{"router_score": "sigmoid", "normalize_top_k": true, "norm_place": "pre", "init": "normal", "init_std_up": 0.0457, "init_std_down": 0.0}
Below are experts of layer 3 (counted from 0) of a mixture-of-experts language model. Rows are named router (the router's row for the expert), gate (a neuron's input weights, with its number), up (a neuron's input weights, with its number) and show model dimensions 0-159. Each number is 500 + 50 x the weight over its row's rms, rounded and kept within 0 to 999. Numbers have three digits each.
After each expert's rows: "comes after" lists some tokens at least twice as common just before its tokens as in all text. This comes from a sample of Wikipedia text that the model never trained on. Tokens count by the router's weight.

# expert 53
router:482445511519485469459473478538443467472458458552508502478532509369534421555535495577485560468521531527433506475448529473420581480538432462471538436445580379428537496492551614512517386538453401465527492486503413478585502488573489517510539471493454466416484536443467571516381478493614469488519533514512520463461475532508507417500418454440415452493509459373458490537451432588496492463418504524546479495462400446420509593528447545486488527471476441435490496516510417507548481502408453
gate8:584515485555520433490568472561535544534458459495448553509469440475498495537489551500519560478474412469469509506455505459481463487466499480494457490477591558441510594442483508421508444476457604516494569618470479487499466463517462549463597475477461481531434512459460549476460422586619618497515511471465436450402459530395537469446527529525471456492480550451396477455483446499548580450448605499445475464518513540420517568523590428520490456480586542463578565502527446329495524521544538
up8:532458573571478474435492488454506458529505532466548504494434570375548407435594428563513503487506461590529470482594481440446510472491464464525548371465495503509440505538468519393499541495440526471441647556523410386487471461541495599490498483477485525491489508540448480540495488517527512553433511502535506496473446437511443455511457435600580427478545435453483489533540563493553614462528511479450509498570567451412524519505503541529558492570559579444488484506474426369494594505507506
comes after: " K", " B", " H", "u", " Sh", " Y"

# expert 10
router:535443513623471499479544476494471544500492560505538495528544478465463463517556499510484472473472573404511573361498517464462535560492506512525445517423569415531476509509528521471492489462508422441499505445496372508499542450516519564471582543448445511487423528413521602556369395480509470499484487586525483487481511486539549448480472454410443403368506534521456528483499445532579471435443548482545450429479429534516504513459508529416485508485452502526487566589509356526518451553405588
gate2:537462526482514490438587546482508573421524469624435436435458512465487419503574473529578489463604478497418488501514551474602464444491571482662520478457450549416508577525473511550582502551515483531549512532523475491457518524518500478554429402532493522489458544475468506553509493514544452537590554499537473430461457503536610479588415546444480512461618513515523602570496438502526520547478546526558561456413458497451474543592515529484407528449545490446507528597443567501482539522489456
up2:475500543510530429429486528556478545553514476468451469467474455501501477500592506525529495498522483458469476445470477586598435608620495394501432473629494467411485454473438494569453459589597459535555481595489482499415613461593455412538465496523485455505459471532474560518636521471484479472521579506521412403465497547483549497536459459504521542499564436523526540524495585385522539458506495582485506476473468530473483479553581450574476529550582476470530405532452497504557523514438520
comes after: "6", "5", "8", "0", "3", "4"

# expert 35
router:498359458569471463474509531597437483489471458553511473554525548472513431535492549507554551458544557528489490433446528474466612538470538475552459432438526435475517501488473486512493455494477405464607457412480470521540565368552471510491492489474427502492500549495427568521410450467576537509511446593532523582420489450540550428583449444503372443478545460451464611552449440522578521481453565530495550505486505477471556477599582478487472531484526475553448555501479467480456455543404570
gate0:497521555515483466500443470595541584534505565531431490392410471433488519497563567512467444458490505486523549492482627521494549403448467498534446460432438479417499513534497530424480516520561504535549504505457518453562522465496448535379572529454513472517491446527499533563538482535488472491559494431506522518478537481441513476457446524447540544445586453420560454580456519498508482310502478419507401503524517480471568576525480507542517574594535478449457451531463511373583534565383489
up0:522496496520503390523462477553512492477512609489415463513512517474455503513602505487570444494458513491544420430461638481531531526493498542475454461476521445492505468585429541483485541467438388487541557537463472420551532432421462521456458512476452544460515462499440579552516564492414502461528515476522529543465598454437537462520478544452483579431559458449624579496370560444599411435567503528510546493533523583553543540492565423490414538520533480432485540501425560434526515570488503
comes after: ".", "\n", ").", "A", "H", "\"."

# expert 41
router:491455429622442488446473455486499517436467410539515530569519553483448452505529538485582516449560557502505513495446434509543428479529559446548476436423502389521505520509528569509608473495457472453496521489573438506525513501502568533460490551576477503494462528445456568519355430473521509576553541556568521577430542496533508445547485448474518452425483500523521497497474488568647439448490564493478474470422497435459519489532497550528423560479552536478465532572438430485647380553427509
gate0:490481623568428554472455512482476567445502447595566391548430498505457480532552408583544556558424557515452566573505529547471456498501501497568386391496544438493489462529501484434488557523472508513493537492447501541477549409597486571455512560504473558499472591509482454557441530543518510550636495647472454449420447496596562512532515563495493432427616533512510540470492563463563506505444535434523528547510476560545480523485544523527503456464472471482454572513483524572524512474483538
up0:537446503508454484494497546575503512511538526515584497554494519504447510575505500552578549460378588450554535423462506553504493521496537487541458436498528508443541461505517486446460580505468494553594613449505542454502548438586532595477454575424380575494461616502438441577439514572477558669497584528517525522461481489518531531468453483552463426392581489485490599500481529404507501502490472421524498454542515571466483585473557453488434515426500473567519501512494514562439513464464501
comes after: " a", "==", " =", "\n", "===", " is"

# expert 38
router:465432517552442545521513534487403473519461507513517502508493522376427432446537473511518485532553533480387482441489565484526517523531500439573479399423596490377529477493523497436494408466501508450523491468544452565529440500493541528374538457526478566426472535505522555452506469454594500478514524527544503498495526504479517413540507496405504529452569508520469562598519504540589464423494544623537529467486516472452481488492399517433405569448492596543442511553491416550520430588443609
gate0:462467508518447497460537479538443498572465484487507439446501642482517489545471474474563468579435526485496506483557578500609535476515504469526545446467516500416487472477540532411425523563511496508575558431476488545532544424557548467476550493499389575673487495475400498473523454448500504461561665496537446557428550559532559409546562511473455567430488521600458464539435556519487469397515497520497510607512521500542526437484455489513418534520442448515460531466556527487505453541424494
up0:497452530478375506497589572562475510505381537578457572523529523514545526445553608578471558550512484472414488539496505560562606557468491423407512475487505466433504439507524541474464475494533407534559450488450460509489526463507543401468478549444394475523494509481448490461545399506527505487537512512460486471453553508517626473465478455503477519436445527572497508475451562442507415354509444479453590476500497401465620507537465501518497552513442513600507462538533437468440438532488439
comes after: "-", "\n", "|", " •", " Count", ":"

# expert 31
router:511409424589486414474474443519447501458440469567499564526486542427486440535582578638561526438558478431449503387445564437584500521498525424518489448409532461468578496620529545507500415475431430493494505486515433512503535458556497542451530523541498505532401563489445587553452479526612487493535508592518481545442480472627504422520501451484415488465522505484473525558521431501557435454428549512546540465450471503506586528535521456543467492435520451529458531588510475520515459536492546
gate2:510545488465512598471571455546439557520460493522601613502460508457465527457599495487455454589412523532463506470497517454569431515473498509470552494511483470482493530411553421404573554465492468552538583482512488526545454537557551527524443521481498496531427406427365539516520513555494525458379474485488489494453513510353534469442444570518480501398484570572525486552503544521474582504541473521469470488495491608505440504464493507534383538518486550491433611592495438405545529519508529
up2:420467487548467488495541628564521495535534506550569480552460540479541437427440547462470493530565511652412543424475568484531539520478409423434522484446544559409553460474554491378548587465483512540512496517529499562546484529523541528443473447399435466429504531478385514589517481495508525514512482484536652484462486444473634472462491458509517567396394508490530502475507504519516438560471464514472491447539468432480441498548500561463537477496483420551494542443482464415527476457483487
comes after: "\n", " |", "-", " \"", " (", ","

# expert 55
router:496436482588471486413470397515458484493427460505534552492510501498508468504524529590474525497493585436464502479480528501545529446568613448614487391461576360476550499541481518500482453444491557488488459498506467523492517423451521421460504459502414455512396521451480569497395477486545505513514478590519399509485493491541516486516440567490471455485474442508581553539518480514566468446473504513471501485413504597488490508429498449463501574482467506546423491572423429490437355579433636
gate0:536546488494433513434475510448536507542460438466511562463463478508562492542505634450471500479576536548506459540377503496500589469543521572438435472404490352490451537475468501558566398545502559518440484520529519500541470599476572552578446453550531509469532557412486589526382485484447515443470554511549476563475531459506568466489541526478488568446431448539504450451491529509519509490475526429461550422477575440513458489614484498512515545403413487540501442522413521499415453564444570
up0:571447416494479511477452442444448508535519442536455523428457558513584501541479626527423595504598614551541496590384500439561484446562464524511395372398557461476562523556541578413537363458507566492494523478492480405515488511473442510447528492497523517506513537504480547504441529487534570466599529491571391531502514505510549422560504493497449486484540437476550529491517535455521457446487497505517471475448532550450469543516578493513537583467516576481467489510488557514456516545394516
comes after: " was", " is", " were", " be", " are", " been"

# expert 57
router:521473466537440521517551525516411490490406429525528559542474492456508449658508565605489492465607565458494522454524456497583489497476518477523476415456474426511478419529544531506562456482491437515532488496462471530526598471518517596492548565536446417515465565461443565530400449543563413465495576538542548487449553483543557411525416480452427436468610452442396567462492448593559455460482467548481476473480561478512625499546494556510517552424480479532482548544488468557511543513479529
gate2:516496481473453459454555525508533564483546463553503617599499515462511518452480537489507531535478434532527571452484529445564509546436437510489435534534469479523519477615543523474502461502500433456529528551489558491469657486593597489529521551471514412582501462449481537458456390451517349510478474566505476431648502552560487536460499502495496448463465524603483494584557514590477523412598511499520470481518492499476541436505452487601453495457430519458478499454517463467547490613520607
up2:443537548433560467524433401443460525498610556517557418498508490543536499513573453559501555480508479486488516581469516509541594459502467434562522366449520430516538518509450430455447530511591459466554506466481597575527544514483544597535524513533507567501434628508557588501467558484633506583464483524545573567402577482463508486512376511567476495510456463582446435448529432559455503518442563512496511533487567567554428510524500501512516484518494489554438539489437505525443495518447441
comes after: " to", " and", " of", " for", "ing", ","

# expert 43
router:460433426550451476489493504597522452413403451581474515499514555398448452567513563543461505514570524568500514463552503437511541441493543508506514430391551430449523434553543610534544433453515446486493499460485431525541501522536568537475548544520401549425470480514511586578477427515572425522458499577564507511413440507496461481586407437473453476490553521497544510534456484594607460460466548538528490470455493506489551459537485521561483484441443515476510566536537437466499560475330499
gate0:554537434560484479531551505527453511507490476479595516589508460512563551556438575554396546476524580441521489507445489561540490500508452509554506603485419526454414429490476566487441507515540516550576547553521526446538471491454593475457466548499446530629425520455470489485379513510516488556455509474420504503540560565518549499442445534533500529442471435501460589522506573451502458499532520491463480499469657460501495490598349532477499523535447536581504541496400524455516432620509459
up0:528475362544399407547521535502466435458528497523596423564496414509501505577553476588514515516521550489515499574427427430498531538468446481507514565486501507498521537518450473581473463483466502534584499514386478464380512482546523590447567440545530539568545453488486486497504509434526460572555577508461501509548523538458555490514550506551419536474497380546453582508451533421467427480521470604448510431524544469578541554526411467517558521400401532569577564491479517504542515515471452
comes after: ")", " ", "%", " —", "a", "\""

# expert 17
router:459398463491440471478539512562468533513428456546534580465537525364490475543500564565538522471536469395485463439480544459511519591474553527492528498410516516500446461525500609487504419470508383508495444449506384473529550525541595506486459496516414470466441531532533583531443417494573448513479556524527486519476471567523490391557500503480420547363501504478459478567470488610484451527463491461511535477389483493424518594491479479502461491430463487559519555592445381474525470514438478
gate0:547405526520526522488445551477502532427530589509490490569512573481544480472544452527430547397478461524518522517523539504632460521453493469538356522524520523599458475517408498444468477496423474451491633469467568534493569507467449485398451590474580537542537556477439525497473477537470431431489492476448577495431535533612520531627516499548452403468534498568492565431578558445518414487518565510368496465529559501506542459489552444458535464481536504505501527513533542489501543574451503
up0:573488475588519459520491512521504520528477478495481520529451517536507482537533565488392613584537442550447502433517490508397499540407416512544430489490485405449514474510508548528596534487496559510566422507476515410458494448578422472486466487541409552510524421403417468506476453444500487598566480620515525545517486504566567527544502464517442446619543454464459577501501500351553485452521430521518488495505539470405458397477542415575561504499534529495420534532503518488544482459483564
comes after: "A", "E", "I", "C", "S", "P"

# expert 61
router:499414458534467517532498495548422483454452520561526478499500495443507443534477511481469583559525482500462516483512569434490538563480453476517473434490528464532539394595551595544486405456488405513538402500519415511511504474574497484530503520553444471387476555471497569556443469560617467467517488522484449578461447516555525389428462562366412504471574454464516493564470416580498419508492533514529512519423489427501553523537443572540467533442432508604490530544503472534528479562381575
gate0:475478552553430391531544517516599491502534426461564484506610504452564532485483504496518549481564390512439443466540394529502394470524444510412562529534495524554499379609495536476504408496448441483491481481498462477618494503435528511542485554422436450547493454432478495517455412526543431465478533567431549411570476492623491504487595580527505455443505521500434557530471438504487493420563535518467529500439539459514437522490459477473466452487561540515447466456533507400535477564415520
up0:470469494415477442487582474501525513450479430528442517500475525507460484484484549560601601554467377509520498483545431530538435525435432465481445442458568573472424432586473445496478568462443475428525542493463438467452390493503511607481493502517533480487528512409572544538492449512522447488471504429499437486493615506469459567476622496548475499444570522490465565581540472442538473480567496523390490406508506529426581538418574487550432483431486606497454486556450518448529550550519555
comes after: " V", " M", " Mar", " P", " Br", "v"

# expert 37
router:529438481550471448487512502580451477520433471497575465530510530452508489544514553447547471465502510471505623427532452437560492488510533442545440461416479466496489445540517568533538534484473461481540487558484473534509639485481502563485567479534497549537471578454408593543417495523565431485446614499483500504396458464518509392479492447418473466372486462497550551529513370554580539517531503496474520444501517530539472512472523428495453536545563564560469496565405410472538503602388593
gate0:496460391572519520438463487541530519464485471502632489494541557479435510540476513589571418515486502487592445531510529490595442631514436533497535532517511469500438406471529474425567527569447507486483461542425471481417543466523566589523544520558518440484485452522470559475452443476517551529517545589505474492564515480526505453487455524468471480492514576494565568458505475492484513453492580398550347521546426491568549487530509513562422625506523538569444497510454499532497554557477656
up0:465393380518506470444491495547556516495512494526538450503567549481473395528396478568568472374521487511434554465516550435549462565499522533531514520577407472579486486447552462462597518510415467423476406494456460458391608503512524462596573504509489433523508478453458599429448458550527477469465512523481483483494548431524507532567545495457491441539581524492534572515525561435498532489480600497536439519550501515527567489482506506609499523527538594498425521525461436532489495513414616
comes after: " v", " m", " r", " l", "0", "5"

# expert 8
router:491469457577464482472509463566458481472411444498493503499504534425453512577517475499475481487515556518510499481547542469429507506444599528551485407439563490497523426521501589474518413420467425484508542404579443459610487447459518556477464448492429472458479537480471648556484395523584456472448519546526413511448476509471498417541418445444470461424532475458540595511456527527615463470416465508494496458432517494469552519474481570444413552473419579485514567553431408485508521535406490
gate0:519538519501527522468634391495588510558369551505510561583600585573468523434474482454416519461515538541507497396499494566485553579501532542507498515482583500396486473504485477494571539497438538399513436565483589453490583524476464534598471471541437477490426526486507489494433472553493459516425457520466559414428579501462558492466456494487504553507486484502480527587572437526497478453545551519483534497374469499475433501484537467440397554506604437403530507479479467451474541546488509
up0:536494505475525572458543464466468478499482467559561487502536459487549484417594530489479513523624472495534562357450475521539481497423485417599453426447565480416524586554583543456447552529452540406488414468473552489632399449526459537461499509528482527571509525410504484446426514454552539534529486512511486527577549519558552508530483497397547552493510487479538553505391473547419515522463614490429516504457506408564536469596505556464513592470492523515534556532435486497512453500553559
comes after: " |", "\n", " A", " for", " (", "pp"